Weights of a small mixture-of-experts language model, trained from scratch on English Wikipedia: vocabulary 8192, 48 experts in each of 20 layers.
Below are experts of layer 17 (counted from 0) of a mixture-of-experts language model. Rows are named router (the router's row for the expert), gate (a neuron's input weights, with its number), up (a neuron's input weights, with its number) and show model dimensions 560-639. Each number is 128 + 24 x the weight over its row's rms, rounded and kept within 0 to 255. Numbers have three digits each.
After each expert's rows: a language model's description of what the expert responds to. This comes from a sample of Wikipedia text that the model never trained on.

# expert 12
router:109073109149149149135084141127080150132152152109142161133145106164156118124127101151127104125179143092135175133115141101163150104132182134100117114137170139120138124179094156143137115099127103111079151133135146133091113128118134095162146157
gate0:121117140094074080147120143078156144127120117097132141130131179118122127147145117148113146114114102126156120107139179153139172116095130114089125111158125113098115164102126122157178097113134116110109152129142132137138146102150103089155156109
up0:126109145079106140135063159116094137118119083102132126134145123163145092100141135148123107148144106160102100140092103123155148106118154128099135095120121140122107164110122109128156158099075154133109133105172139148119133139164129122136153080
gate1:124119119083152090117124153102127152085200117127129137118121097115117122113160095115134153107099069150138077099115137123167171130117106088106151108142109138127109112184150166119125133114141181131124153134148149188127106145146103121161140139
up1:121174125100132115169170144124132157103157099127133128099113099109164150127137142137134158102137143105178135119108158110146121136105140095142120164130127137103119156129123145137126069110106177152147149098082077151139137129129133099121157092
gate2:082115140132157133120125136139115062130142195134135132150140125169147112170145101157118137087174168144121142106128135151140158115125168140097087133084131135120142109158122093110136167113125166143123144142161164175150151133116120121144129136
up2:133178123128125111125142138138142170134142104165105105122121142146154094110116173146153097105074126168115144131107115135131064114103079103151140097141090123135155118137150128173140136145112098125129110100107094157108090144171121126123149090
gate3:108140123144157105101118182153147098124125172167091181106120141099121119120141115087066159078149111129126133118134099167098104084139131128150125136075121125152111090106113159102157133133100116087123156123171144102110115112107121153129145120
up3:144130146083138143157148106104115135116149145146102105087149083154136114141083120101181137115098113141088118140133127148125156149114149143109135156151116111127131164122120110152140110098172136137157128133118132166126109093184096113174101097
gate4:078097074143129147137087121131174112141099144117146135153114147118153132110155157135120168153134119159104104113137164107057137086124161112116148104117091141132103162133137154101153114095113118110111114125109129164137147167122167143116118133
up4:123142108137095142157094066136140137157110118106126128106151153174143113174108115120115211141146094131075157128168124118072136105116134145140133125121155167159139157106148099129128091103103121133091101134106141118130158120112127133115153165
gate5:151118121124142160079122122174089075133110135116168153115107124158141120114112138133125152103152083160155111119147113121087125110142118135146079099100096098136095103141105098108132115131120109179130116095165140128097099147141125150133135132
up5:143143092149154164169136107141119120192123147097130132168127160156135142113097100153161107117165161132135161150114118154150134121095104147122110158120098145107139169138107105164093119162173099142136129133150104130099117143121124129123135123
It responds to: Pipes, colons, semicolons and hyphens that separate table cells or infobox list fields, such as "Structure type:", "Labels: RCA;".

# expert 17
router:135122100146128148127081119114105171131129100098115139130134133174140158161136104152107086106134143133162138137099156086140173106153110153135111130148152139092143159163132152155132140100170091133108160146091116139107142117111105125119113141
gate0:128101121169100122132174119105117119131154119141147117112113108122133149109128204139153128111127120136107142132108102113169147151134134118093097123132132140111115150149171149070158113079105099114144137147109128174151155148133137113127074115
up0:166183108100183163171104164103128125117123124108139120163129128148145126139109094172097141136121163129138147134114109135104118120111142108180136142153106106078130156143107131123138159140101112095138117089147133102089085086137100155152138154
gate1:120090089091106098145154130125109122150093143101124150115124084064143157080128158146085121137092150136132079144138177109104107105161136168095135161121120131082126160111147142118128137107172121111120177126154140119148130161105145151144118136
up1:136109164128153111102085075137120099144156101137132149156148136118126088109134095144113129126150163110138131140108118148163117164125144085146102100154173118111126110156090160118139127110109113158114107142073106129093107115123062107079127141
gate2:124130071111086109128156126191154153128092098145134088116142121170186142140120128112105145154108128161099095130126089099136166126121115150095123113100096167110117165150200120114074130135139145141122131133163188105139157153152172143104185135
up2:139123080134096144113127149138139128069133092090133114094134170124179109095120116127098137161122138136107121145146099116137142190118087148112132136107139167070111167168123122134122131142156102140152124138115191111130129131125121097135126147
gate3:150137120167117043100123101141138129106179105164086171103098123136114141107105179124137120119091126139127129087126117161134114143085121127180149127113134095114095128145131102126101140141089156122162161165109150135173118144143140120100110166
up3:125118158132123111084185163107127119132102126101115136123143123126119137093169131098130141116141169159161117159196092076098141133157139162160101145130166119148122094083101135118090126138130135143123131140127106107124156146122144127147113108
gate4:137129131095136161118120171125143129131142118138114094145100122142136100104141108115138116119088137159118109173133136132154107100131092123158113122162112133100118109105124068130124138127120153107114127129120108078188110126104143122141106126
up4:146193122078143121164156135113118118144128187118126112144133136117169177115145108159189090148157128139114108135145133154094126149099157105076062140168135145113127121168169102122153137083114075152133102123105133157142107106135084149133145120
gate5:147121152144113103122143128133140167124134118109121123153119070143133070119113187097150130135107158087093127122102120102198079156105134116111126128142146142113129129157169143126158149122141098068126111124107145169114119145109139122129134109
up5:144119119089149155091151155152108118154126166104151147104091131101138164124156148150099163138128154151183125133140128159141136127157139142149108129156152127145134083124109096144134117145107111192110104127125151107149147117132142138097120111
It responds to: Quantifiers and descriptive adjectives before a noun, such as several, various, many, local, historical, plus of and adjective suffixes.

# expert 46
router:151107111164138121151127144141113130162165134106141112127078071131100177160161136173104112164195153103145127119120143091143150139122134135153122112136185093143151129131123119172134082121145089149098155156096132137113128112135124119135140158
gate0:166117136112127170146130151136103147092103129102123149074160130113102102175165128130150118099088133149153104124093138159126113113129101156115116132135138124145119142145104144162112080125117144161129135109107112120169146148156101155185134116
up0:114148135129134140127152150106149119096129079087101115092164141132143075138093122125116100115105104192092090161132130153187110149130091153159124096095162151117156095099136111145131119112088164105132142111122087142117158111137157170156106113
gate1:118131116105126081159097115099123089101127091164130141120142112104154156132155114088114129112134143174163129100156119171138096134105121133149113079106167154157155119101121129139142140099117181111158145152105123163147117120143157152109077134
up1:126127123114153143144090105123132130124172123145148125143149151131115117171168127092135108145073090135138162161159089137088130089117138166150116158120119148168121151166133135110143137124138122126128108139143172157130138133172077055118127099
gate2:112146128115119110143095089120148133138145106137155093134127117110092156120121155141102134124154144107082118087125139132126146141115161108112141123124084089135133112102132108140082115146085122117133097091128133151131091081125091081131163117
up2:146128104176164090113111117159135148154138110137093110099102096079130154078111112155126155105094092126155142082125136107114128106098164093152153140079179153087098129159095133092166153124102128124113084105091156137138136128106108131123118137
gate3:133144105131148089122107131134100114135098158120107125132078120118120184148133134094150142118145125080141133125118148094112177100159133162144121098168163127097129147157140133099103120108115101112131140161081135114151096126113110159157095127
up3:106134115127106123100146096142176148119133110113151119108145180129140099108142121168133103137114132128086115129170154163118160125082133133108133121113087096132135123110092182078098121135133193135150078067140119129176154124105120076125147144
gate4:150128133126100132153128109096131166158139089124143131121145100119135130129159105094121128103134116146144135121127153151115101095115140115132133152131106112151123144157116095128123109163113092104154130127109163107114163124118142087110132099
up4:123145139126172099099127162105089152079112155177106095139142113129143112144115149171154116118075092114084105138148142118132169145127123148124120106117130114107122129125133139123137127128120122132116126115132131136099109123141145141137129139
gate5:160105154119142114120139130154119162129139126093132130103090106124106134158127137104127135121090125149099129130111137146089165151089118112118135182141129131113095094152109105131088163122124101142123089091130110133107117141139107140090108098
up5:113148061140126160145093098116139123136106112129098138121151142136122099107150148128166157127157114115091173129122159147118105161170138130131121127129145136105136187099114125104111108145132122154130161184111096111147130156103165140132117139
It responds to: Spaces, dashes and line breaks in list or table formatting, and heading words like List of after section titles.

# expert 15
router:146092124172149144109110141159145155180148133131149154143076111141160136129171145114161131133141154121151166177097149096109137104149118164095130122113127115118127177131124166162126131095164115119085141123107138144076112135116124106137104128
gate0:106094134106083125146094132100132108120133137103175132158149126129083121105099157127154085139080153143127098172143127080117134126124124154131139142112141117137116152143123121112094112104152138082137136117148103099086105139091111156134165156
up0:153125133116164132096162140134173130144102164115108126087096128131149145125166138115118162165131133116148095132072151136129117140124146153116139107128102166141163116084151087109147156117126119141108149135141154092167172098153137116169096094
gate1:128110146136114169142124140159100156110163146175139123136094106131086154150100151144163127112162155127130125119158079122170096122108126152097084148112093121144120157134122153117113133149118152160128122107128133115147151105138101129137105109
up1:180145151163169128157151113105088151110122110159165120156122118134082177125135136126176178166122109139172143101115139177152122143128140148165121114142088115114096117190108121141149147069126183151174112137087165123136148088137057123106120104
gate2:128084152146188132108120148148159115168174123101151132191075103153113186126154124122103114147174131113151112132109121131151128159097120141144138123148133135159125107139106137122126136103105118139133110181129143171143137132123157069105141158
up2:138103175180116135126131139149126094118141111150172134176105114117092182111133112101108135157174158141147160111154096146133129139132120115147078115127098160141111159134128123148145122104133125143103105157147175131140125083164143103147110112
gate3:128113091123130108121107135158145081148124094103137133118125166155130110104098138120109122130156134100110111083144140157170124126179118134127104142142164125120173138135120157108110150129114133117111113163129141147121135116123123138104143134
up3:143134111130102134131117094126100149133130165144117124144125066107132115164148138106091121113152133169158192151124111094138117144108125139108122123141126100147111128124155131165169125142142149200140114082122151137126102104156150110152117100
gate4:128097139123112161089115168123140133103152101126134114140126129145130102100128124107165130126170112115145141104164149105125088099134139152123160126117129100091172164120089098135094152181148132148099119118164104142137094094122132124075091090
up4:105111130142156179125130162131160163111139122184107175136160132115137107133153108127169106121126106161166145145176144181136098120133121129105135102094122146146106138149107149114127115105158140099123129132144131152139138145133135139119070124
gate5:147149118133159138088123133141131147150121134130163057152119129126077119122151124120141136111102156112149141104178118109102102131131184103144118112147076169143113098125161103165134134085122098118110132122140151140130087178134144147120102138
up5:110126147126118132154125150120118121110116112128095145146155164108114122106152136154100094143145100148076137149115132156131125156162082168124111178119159113145172110136117127087102129128162115132134122120118098144128130118111134109124140107
It responds to: Year digits after a split-off 201/190, ages, and month names in date ranges, such as 18, April, May to October.

# expert 6
router:146094109136183144125085133117107133121148148105108161136102086125167104142139133143101117083150124119133131157126162082155142108137166137149129143151174100126130133143124145133154107088127089171104138129121165136089150086155105087146119133
gate12:141124138103133168167140099128113117161114160165091144102123150154136168129181117135089160147157120091122129145129073129117130116125119175145088130134130142147121129167137119142131106102145124117118118114144145110102161126143085101124145115
up12:169155126165148142149123097111127126121134155101114107143124114124094149149120089125114082126152150157152131163119113131165144133115113114118090138138154164141121117132128132144154080135156168129141121127136141103083128098166141118122124118
gate13:140132145126128121100151095152106139120159127163138156153116157109136108100151166123133138173162157120113098137126121073138087122144107129138121160139139171147127121160130169117132114108089170108089149124175142107132121137147147147113153100
up13:125096115129153151093105141134165136146123129143142106107099141150124111122096112116126120130115114121099155088113147147136170077109139091080174145149114153140133146112116104145144173120143124112106119155139110169129112132099092121113133123
gate14:133135095128127125105116103112127107096155144120089109104089136110139131068157087106107155098139107169115137115105109123098100121143125110172138172113100121124102130151108147140121148134126104159144154136122167125145117126110142116155128146
up14:126150138156166137104129143087143106157111134119111101172134113126154120152112147140121132131150073143119117125125116155177129120072137068144116165103137101105148147156105095117147123147129077130139151120117191136173130170130153106124113113
gate15:161149143133099132148138149133122152147130181134104132165117120115105169076077154132142107117125108123144144159147092149135106124148112115135108068131153159120131146084075096119086152165096145118071135134111162126129073110131158123137086131
up15:133115145111127105151138100153109098157140137152096135094128153106094132159100108099112129145142130134102134144167129111130146100126114131185127086116157135089115147137111099123123157126082167138135163107150128106121101159110103152082101140
gate16:111114126094134118133141129145078120123110130123098134134109101088146140155141122132108135114098132129116151100141118127119150146087115115114134127098111144158103136129083071144121126122116124140088125167118162127140128111143098144124131108
up16:108153137151151098114096149143101088141118115129168127157103090098139155122144088151130131112112154128107098134129157129146124178124143136128134132155101160148091121130120093132156137098113140114116131113152172108153127108141145162106180127
gate17:121164115096114125130090098133105142132123142182130121106110111139120128180125101132187093143114101160070167121163106090115153142138115157103144119161099112129126147122148088078122108097072100150099091107139133108116124148130112143118098154
up17:125109153145155087138102149104164158138141128131146157076138106181103130109129112104134114157136132105100127160152135163169098185115119110141121132095115132136137106134179109136135131125113133145178144097111172122142080084132113128121132132
It responds to: Middle and ending pieces of Germanic, Slavic and Nordic surnames and place names, such as berg, sson, mann, ović, ev.

# expert 11
router:128120106127129132158133129102117131136163130125120128133094093157117200130144142145139108148130115085122149154137132152174140112145083144126100112164158109148125136172092127152147100114128119122112186130124125113148174134128115116145118146
gate0:135153096179127118144151160131106110136122120125117134167106115078139162128178130130109111130142154098153095126154113104126108118141156139105091156176143110109168163128149127099113095113093121121123132094183149142171152109126137143113134164
up0:178132139126123148121108117141171117114128147078139117116130150133126146130087144157199118104146117130132130106129115114162112118132108108131109115094148138102116137176068165123166101095148147120082080118043108134140107086118118111156145125
gate1:089120196126173156091142110124128123150132144172140152162140142147131151102144118105119147135140130114093123130107136120117133118116139114104090100131136128120113114114161103103136114115105105088142135165131132102099106122149114147103106147
up1:120144190078126153079118130131147136112096063125159149129111122111138129114109092125132141118123118127151127141149129087110080136129145112142157148128121175133139092112166144128171127137115081104111116136141130117143139147134112132106129155
gate2:094131161153112144169160165131134122133166090142134097165101163134111121088067123167091149122099134115143108153101162156134101135118121173129156095127146158128144155099154157156136137122119110094147131125162077172085107134157127081105079135
up2:098117160172109123119116092077142161137092138097130126108145091174116147103103112145124143141113126152139113080181132097165155149149159173113101127145109113133103144103158114098134184146149128153172145104144098123102127146130068078145140124
gate3:125134188142142136168128122131134118116124125110167133140105127098128117098116163074149154143111157117159139130085134145090151126108100146109098128137140144147117084138100122110114137111151123142128096151136157122128088081164149116127168131
up3:114136138145141124093101124168151111154136121134137127110099142129143144157088165080148161171137113114103133094107103145107140095105144120122089140117154141176116127142113149113086141137104125070147123161132176129152088112114154107151060140
gate4:079126112083111139120133137119123104124079112095134116125154145110125192134134102143117143163126137100106128133163113131123091135100116104140168112156130128165143133146125077114128091107127099101109108152103120101118133139133105170152095165
up4:149123184127124105109155108085154141114156112118103119144131169118107087105139117120122154142096103141099161135106097166080145118162145124120108141121121122153180137115087133141140181107121175126170108107127106171185129127159146143111176131
gate5:134139106129106127073169118141114157135122164114118160139131143117153123124163137101122118115173088117151147112133098118109143114145128131158124117150098152136111168166149073145143118134124074117124085130174094161136156148114113138141122094
up5:180145107128135168141103130135162128155119092128111150122118159103140122165109169164166109143108135117136143160077120159133139115147127082133109128147139119116155123124103173141109115137113104155107113154124141113079122105153132119119115163
It responds to: Tokens after line breaks, bullets or pipes that open section headings, list items and table header cells, such as Episode, Name, Season, ==, See.

# expert 41
router:116112114154133152138107137128100152134106141108139129159089099151139171112119118125119140108152111116143161111122107124133152111144102140062110113118124103109152166175110125117094140141157092120122148147114120128084132136095084132090142151
gate0:140126131112087171158131102127149101160101122135090152134125110118115130161124120164148080164082112147116160139135142130114106096084125174135143126132134131169124130129069114113160124122123124174101119130158102134108112142124155107116098155
up0:107178126076112130133117123148135194114138143129125099110126113141133101091117081157103140129165151136111112129137126137153125092116135122149135158157133131141112169158106129099150120143061101111114087107128115145174098115153096112145094123
gate1:103135111116088146098136121131136121092124105079123169110107118132100117100140081147136121133138092109132086150141089151118116150132127124086093155150123159119130180165146134146150098084147109120133145159145099145115158170086151155145103121
up1:131142141139136165085133128107187098112119070122178098176150120138139168158149136113135109181136149089119152107116131146184133089116137132156115113104161086134082101119146134130081097147150138114158101164126097112119130160133150121128113126
gate2:156115089110153137135148088133145122123103170089113107132159125110096158129122166121138133071127103178135077117144113103150136140140110108117114121127130142111097153125126185154116136138131142104162120132102153150078068144158107108150101135
up2:123141160134132092117112142122158127096122097108138146168124082101134118090095162109123138129130141117111177084119144104141133092133100098125152134096075124146148075137102105108138160071130140135129115101102097123081137136152135089138121117
gate3:155143116150114104162113151142082111166164160158143083135093119164138132131120103104130153099164119114122149091128077169163114142143141090148146108070141134120179107177147111103089129129087119084098126129179111094152120138186105135139133128
up3:100121150166111117135106118107109135110130170119143105160163146148161101188162142126105137149119147144139133130108083141137142076091146164140134100122172182134080106124127140109112155106117090134113116127142141114139112128184130109138157100
gate4:109089128127093193096161109118119159105150111112126103150079130131124144130106119108101127126151116143138159108170123100126138144159120137115059122099110130084112133124136147114119133113054172123156168099109153082073106094141106124140131166
up4:113142096137109118141127175157162144136126101138142130120138113144111122118166114117190124115154147130171109145116163144098138076102143105151132123092107120114131144116134109121131148161188130124124151110158127149116139188156161110106081140
gate5:100138140134143158112145105109094114129135125152146163158097118097111128150108145117101123081135123145118168125102136140125129113149106115105079101131125158120147094126110128090102143114146138168091185146134140171105098120112141128117155088
up5:103109162128155119140114100102130164092139163168105144135136132144096128149159133152113141109129152153140141141131111070144114120130165110083141135108108174085141151145126139144156107130139146132116161158103128156105169132140151105145139148
It responds to: Line breaks, dashes, pipes and field labels in infoboxes and tables, such as Location, Website, Coordinates, Preceded by, IUCN.

# expert 23
router:102115117096124100158090105115113135124148102096148091121089121135124136144157148126119122124178147099164151118102116142140180150138156101115100114134126144088165122125118137171142089146128133145132143165106099145139134108149080120138116153
gate0:121118073122125085132126145137091162136127129127098137113105148085145147140131116123138145132130189166129101117105101122067146161140076119122106173108141133098112161134106120104109115134143096125140139109134193106147143119159151168154103169
up0:117136131101145143142115122156138122136137097136094122116154108114098129161137142111113187160128144133136117138149155162071155147164066088129134085072144139148108136152145154084100118149158133117118119117133140115146152107123113153097123172
gate1:114173150103130122133094079127115138124124107093143130119129074146167148140144149123096119148134115118130098111100134139132128122077121121178116110135127151122150101115093114153140098160137145115152136145105157135108105108143147126095139137
up1:079131133138098127122101135119137143147110120125126124139119183175137143141125148136146126153146136107140112142109124105121106141099165106103118145157150133119109143126128135096108122119165145090097114129139150169160129138119162162127115101
gate2:100154141092127164113080106119114133087156123096077128117147149092123101149166137109124119146122089116084126116128173110138135117153162135162111180155136159132172091110071124123133118145109176168118115132124107118113134107135123153149122117
up2:098145123099160090095087158146117066159130106162100143106095128104164169127098119106133164137124089104158094138194076162146115107125096156164135093137141153147131093158134136126148165121114111093126127121133167109145149155171128160137111136
gate3:133126133112128107075121116126111167135155123096110097133123145170088118112121137157111087106135116137110123099109132142132135164149105103131120148140093140121157125113134113147112138093107146119141149151138155125106143140136111141137121075
up3:151165129108122130149157131069135141097141141105128141124129105153125115152085104131128152099117180094112102169148132156160113093099124130128131114143129095096140102141155156151128112117170106141116133128153105155156132120132111122096125095
gate4:134155144155119141151115142065142106131086123143123103155135079164124166129143144113093156157096126131117151136150100092137091112147123140152128106165086163131087148138137118113140111121152101143125132186123128140105148140114089145113113141
up4:143137191122152093132152159170137101094124153104111163126137167104151089098140113119166139121112132136162140121103131131153132152124140149122128148127105100143143091084109133142180180095102136103128137128100105126138126135144147141126085088
gate5:105155137138119187086092090117133117112197095153149113157126133151118148144157096117134137149099139139121148118138123140139169139079139146137131148170094123113159127171119131131118139096131126121080115112178084119139186105106129126066124135
up5:120132120119166188135129126128099138091131106170157118104119168155111164075187109111152170106114152127108081157129165141127135163106163150109077150166141147090105177142103124164107095103098119101116100133169113145130115124104165172118125117
It responds to: Word-start pieces ex, con, sub, trans, inter, dis, and place-name starts like New (York), San, Ken(ya), frequent in geography and infobox lists.

# expert 8
router:119132136147182119155137110163102131131144150095133165117125081173140145142155146156121101131161133113159142161092157107146151141131172138075098127148145102095139191183122149152177128108151098136113155134111119168114120107099083115120128135
gate0:092116106105097171138151146088133136105137130059173160176134157174148132170172088135144112168139084141150142120153116143127145137144132104096164112135125129124109127150111134165125150104127104086129126146106129126120115185155134163112114153
up0:160127134147093148104126107183171143159107097121151104120125099155103142186177122177077163102125089150098095094108143139131129123096158111162159156109134136136130126087105109129075131164125105131146130090154159159134187123138118118147158128
gate1:151159085100082141118154113145140153114128101113170104132167125127116156120131172134129115122179094126143125126093181102116210136118161096134167136124125108111152088102141186116135135138100119140124135138150151123130141096154151107125136153
up1:108131100133165096130110143144113115154085142123130125116137105152137126115115092082143168103115154126143149108169149135104121087112140128136086126123135115163137150153098079145115122138143144145117142144120146090105113144118107129087115090
gate2:115117118103155164156118086167112107122127152152151119107114148115145073156134111116125131105151148106132123143147115086126122145106175101142132129184137138118157151109120132144118112131085122154150185109131133151120095114144109173095136160
up2:151118090130133150113101131091125152159122100095092122159131150162140126160127135155110088150107129123152134125068148083163114147148115150135100123131153063122140137198149109118134102135190106135077153096162129125113151111128114157152146118
gate3:080127121173097129108093114135088145133123156155111127112155130138152162101115139107109110197100162152130137144146115106132162144117150114180098144125148152128103159136122106135124063127103134092105120096140126161138108122150140133122113129
up3:141117114102135133131102130122185122155160130166123132119132145161114100155128155125134184102119089114088120127127163188088157091171105128090144077118151095098159088121131108120153121150126151187095120173115128138132117143109077105170129131
gate4:156147081150166139142130097144143134159165090107126145083129133124148117097109101112171150129145128130127148112125139134127175097117126157142099113125187103097147161135100143130153142156111130148103137130088077102138110134115152111103125102
up4:136161104140122140155117098171114127118149175120121108145105156147167159090143151125130122146126110115139160132069090125139105139099123122128115167122147120121119161127122132119101112157098096144128106122145172127110156089118112181105128087
gate5:100114182099139100146119136101143124124141127122132130146142125115119085146150109120169143070123130138119133133141161086150115168129126091142134082186135173100172145161148084127142139170128190125120126142134126147089088132093131136111124086
up5:132129155089120120108140134148093121137125118143121157100131124128146117115116161130088117153187118119116168126121116126113131156139122116139109136115174136140117119130114104106142115160099117121116128124207146120120126118102161188135123118
It responds to: Commas, opening parentheses and dashes, especially after names or in table cells, such as "Liquidambar chingii (" and "| —".

# expert 26
router:111088106138141142106113144109090142164127122107141149155133073134113154140124120139114099114161118128166132115121128102161125140111146110092099129116145136101133167143129154117158088085126102083157141100157122166122135111100114125154131128
gate0:105107118076160150142161094165076153101151162126121122100103117144165106157132093124139108127140134165129147114172133187123160131157129101104156101137158111149152117134129119125134134163154151142136094117127113133156148150113124136147097145
up0:131150128081139129140164094081131111099151095145133132142173133140125124120122123115125166127131143154162134144124091119121130126113135121134133137117124138137135117112114078190091101158078154110133090142130164119173137167147145142146133126
gate1:140155124137096111108136149114140137094119157104075115082108119114114102077118152131124145074087097160140103103156160128095142089156151108116110162128115124116078110160138121122121164068111129089131173128149113160076127171148080137087105088
up1:180137163145144139117101119098115161169134128140094137089124178128079155088121138087138155130151117085115106119158084105097132125109130143134130102130119096103127142116125086136110099136136183088144143094155102107122130103187117197124137086
gate2:121068178097127097122146146124091129135153151131134131148122115165129146130144104133148130121133088161122144127164133155124131117120119113117074128123147122134118146096122080109136163122147143124162111126127185119135123092149122121139116089
up2:140107143103166120120144161116129155131160161133135128106112117178159146114141107129112128092150106146112120134134145166130135112123146107118051104156157144125122103139140071125139179125081143102176124155183139154140120132105093117124162097
gate3:131148082130150107142154118131106149126136093099153135139119107149128137121146103130129127149150150111141122145093132113110157126133127145146138163121155163121127162148112078123104131106167116119146182148140082108093128138150138144127122134
up3:147088141127098089092069111096156168140130118094140114110092139103128124095138141136144152126145100095146140130153140114133147170137110149133099145145104143125137116154128153128157137120142097119107130111138115141170154104097108110127103101
gate4:118162096121093131143090107158090146108160054150121101137144112096100127129131139153106107120145116119146144101134130115118160110139089087154102093130119086086100131153104089101123162094151086125100160144104138104122149101156135118142158154
up4:175112162144127109148148092154162135131133187149079162146106139114130121178124126118152110121120156122123121196112147133119115125095176172115137165140117140177180115121119128183156118080131144128124119096121107118162125133122079106169110094
gate5:120144152142143136128109131152138116158108138119090167120126157137116085176125120131034099152161130103111112113106108132125120163117125137119130145100157085180127074105113146163158130128137162134128106156159152134156110124132129136105088144
up5:180119148156103113134128122162143082152110158164105123103099148116098099105145112104136116150127090157117112153142096108109130163133143157148140165125136128180121092083168160133132163132121182116158148158108106122096155106108162078132112135
It responds to: Past-tense narrative verbs after a subject (wrote, took, moved, became), and table pipes or opening parentheses in climate and results tables.

# expert 27
router:114125115170151141109118135136097154147158145115141130148092079149134152165159135141113088103114129113140169163141140150127185091141106172094105145154147144107130126168125125152134093133165146121090165167083125132094105089106094130116129162
gate0:143171118135089110109151156116171135131163094145100068130107136141157126087145129121132129151134174137143072133143102148106148164145098137092129145156133121128142135121089143171100137128116142132144155156134133109125161118145148131103120145
up0:166155162089130128134135119117134190139144121138148138151131131128122117086161140107153142161112168143111116163144128132154145143158126163124085112132141085127107133106119113125097157141127124126122142098132111110143117106171133118155114175
gate1:135105149111090118145160132120115143142101108161154095105105139082140115103136134152149123153146160117104097141159140166124111132149132143127167202132126124143155091123140109122110146149134158119147148112134129124144168121112186096111107105
up1:147152102148124134143122117130105109113146170126157153110181152094115115109131132116150112137085147142155152113104093113157119150096133159111118134167123116133101148163136088124088093124135108157166106125141115123105142117144128092117148069
gate2:108103148126164109121102166112141136142129177148098098086098103135122092131140091113155108114133114140153132159136090098156091145098130154136106109166172125142102113149127136154105141086135133146192151149144143105111140116118106163168139186
up2:126139131083117158111157113155153115103083091151136140165139121102110180121097104150132136088139111118127151125125134164115166105154095188131136132142121174142105110121137105127134121182096127155147147134145117157146114166124145123101144153
gate3:121125117163096081128104114126124144121088153140086093151070139124110106116172117158112135119075130101152149158113160132133119125125140117103131160141130149133148145141158150129149081136092141159103134139107138121115123087170099130156167111
up3:142123143095095137147112073125129161109128112109148152147150174141102160165100156121162169154119098153099111096138090144165125153113146177146126093104085185126168071101147152080092110106168127164164124108124168159127151173110155071077133145
gate4:119104124106132144111075122135109121160167165111148111115132140144101115137139070135122076099141091144131124122123194107155124139182102123121108091165131130134105090152121168126114110070082142151123130161106096158107129130138133098123117151
up4:131121102156113125167134128132155150147110134096104139102119124126134127140166140158107156139122156104121121126101109115113113128125162138132171154103143143115105147076118081126140109098174115165132094128145128132106153157151120145123094110
gate5:135112093106106097119143164135110129102144179137155122078150119119147102139115179129127118079128101138173132097150158152165129136178131109093104108141076162116153153165130164143162150132096100139128162126172137148125129124119153098107081142
up5:073148101109153098120149077108099131166151125143148119109115130129166110119088113142158180131119095121204133110114115135147092153108145128134145158108118141112133082076137089149127104137141115093154135119056105108123152126157112106090121126
It responds to: Adjectives of nationality, politics and society, such as European, Soviet, Republican, social, political, and -ian/-ic endings, plus the conjunction and.

# expert 36
router:105117111130139156140106136113138128158130109114150152136098084172118121113167117102137113143105158117130158127129129114120169087141156112120133134114149128135119137124102119135141107107154134113107158114091096130088082142104096134097103116
gate0:155154146123137148139123132111112100159102161133112121108120100095123151090149163126134142132096125175103099098123120109104137132150133114126114137150153116149078119137098124134117080169105176129105114165092128137140095106109104125150122132
up0:123129106134114132135128147108140093113105139120093145164147124107122180119084139138116090101170129149151161144151133146151104170161109131114147141120125081138125090121141087126102149152159144139096145170141100129109134148101144168206108083
gate1:131156115121119087087126138111137127108118187126098108149123142128150108127145109110096128123123159128119113159157134141095100168141141095148110153110085107181151132159163127100188146123118138097135106120094108148102127145105140194162121155
up1:093129165153134118184164148148127100125163130105085115166140118119105123144109160143124161135089118093140118132088140139157112167130152120150139153146127142095120119131106099120139113135149137142139133121127119080103142084105121141128129153
gate2:164115150088131113112127175124126124141101121150123138124119136122131130111083106091095125132119130124124142126112126126122135130120132116161116101126157133124090128111114145135149117146135113123130137123086105105148129126127127135102127121
up2:116110172142140104145090145137172140155088131127131159155123136168124112133146110108123111137103148148146126154120157126106131128092117155162178122130117125144144166140186135122088108138140141140123090150130164118127136137102111151108135149
gate3:106123086154050090119140135090095117129106125117127113126123087130121139128145119099120069138104134146164094132115129137088160110118106125077129130176106135127132128129170143168138114141183123128123173127149117146069123134113132129120103114
up3:100077085148114143158098151122128131143145132158131124135142115129114143137104177075133139128102102125142162150102135077109121128132112167114127135121116157119118121113175124158129133151134151135132116155096125154119110137137123164129103145
gate4:127135118113127120123144094152136099129161099119129165151152127115161110115149136080074144114124107143095145126113079179126081154106144161144078148128146149128130138137172056135128140125131133115120104108113153072114115128138117131097139104
up4:147128104087131064119149137139153138140136136112087111123112115092113122105146135156104147147106133158116116148128125129154086166114101127157128156114136112124139127108093143137094096168101098130111127091088143144163137151146125123138137068
gate5:179147119155104177155090141091130145128087132131139170160125124102141154169154152160122134113137176100135124136108146162135129114130119129124117140136130143108150111161142163160153042121108147100130112118103108098132125101133150144116164129
up5:152124127119094154112123147167134114092116168158126082111090128104133113114134150078076135161144133163112136125133139143097186126105100106144145108180136137159131089106108119136135135097092151100128137102148163133141135121153114129074149140
It responds to: The article a/an and nationality or role words opening short biography descriptions, such as "English footballer", "American football player".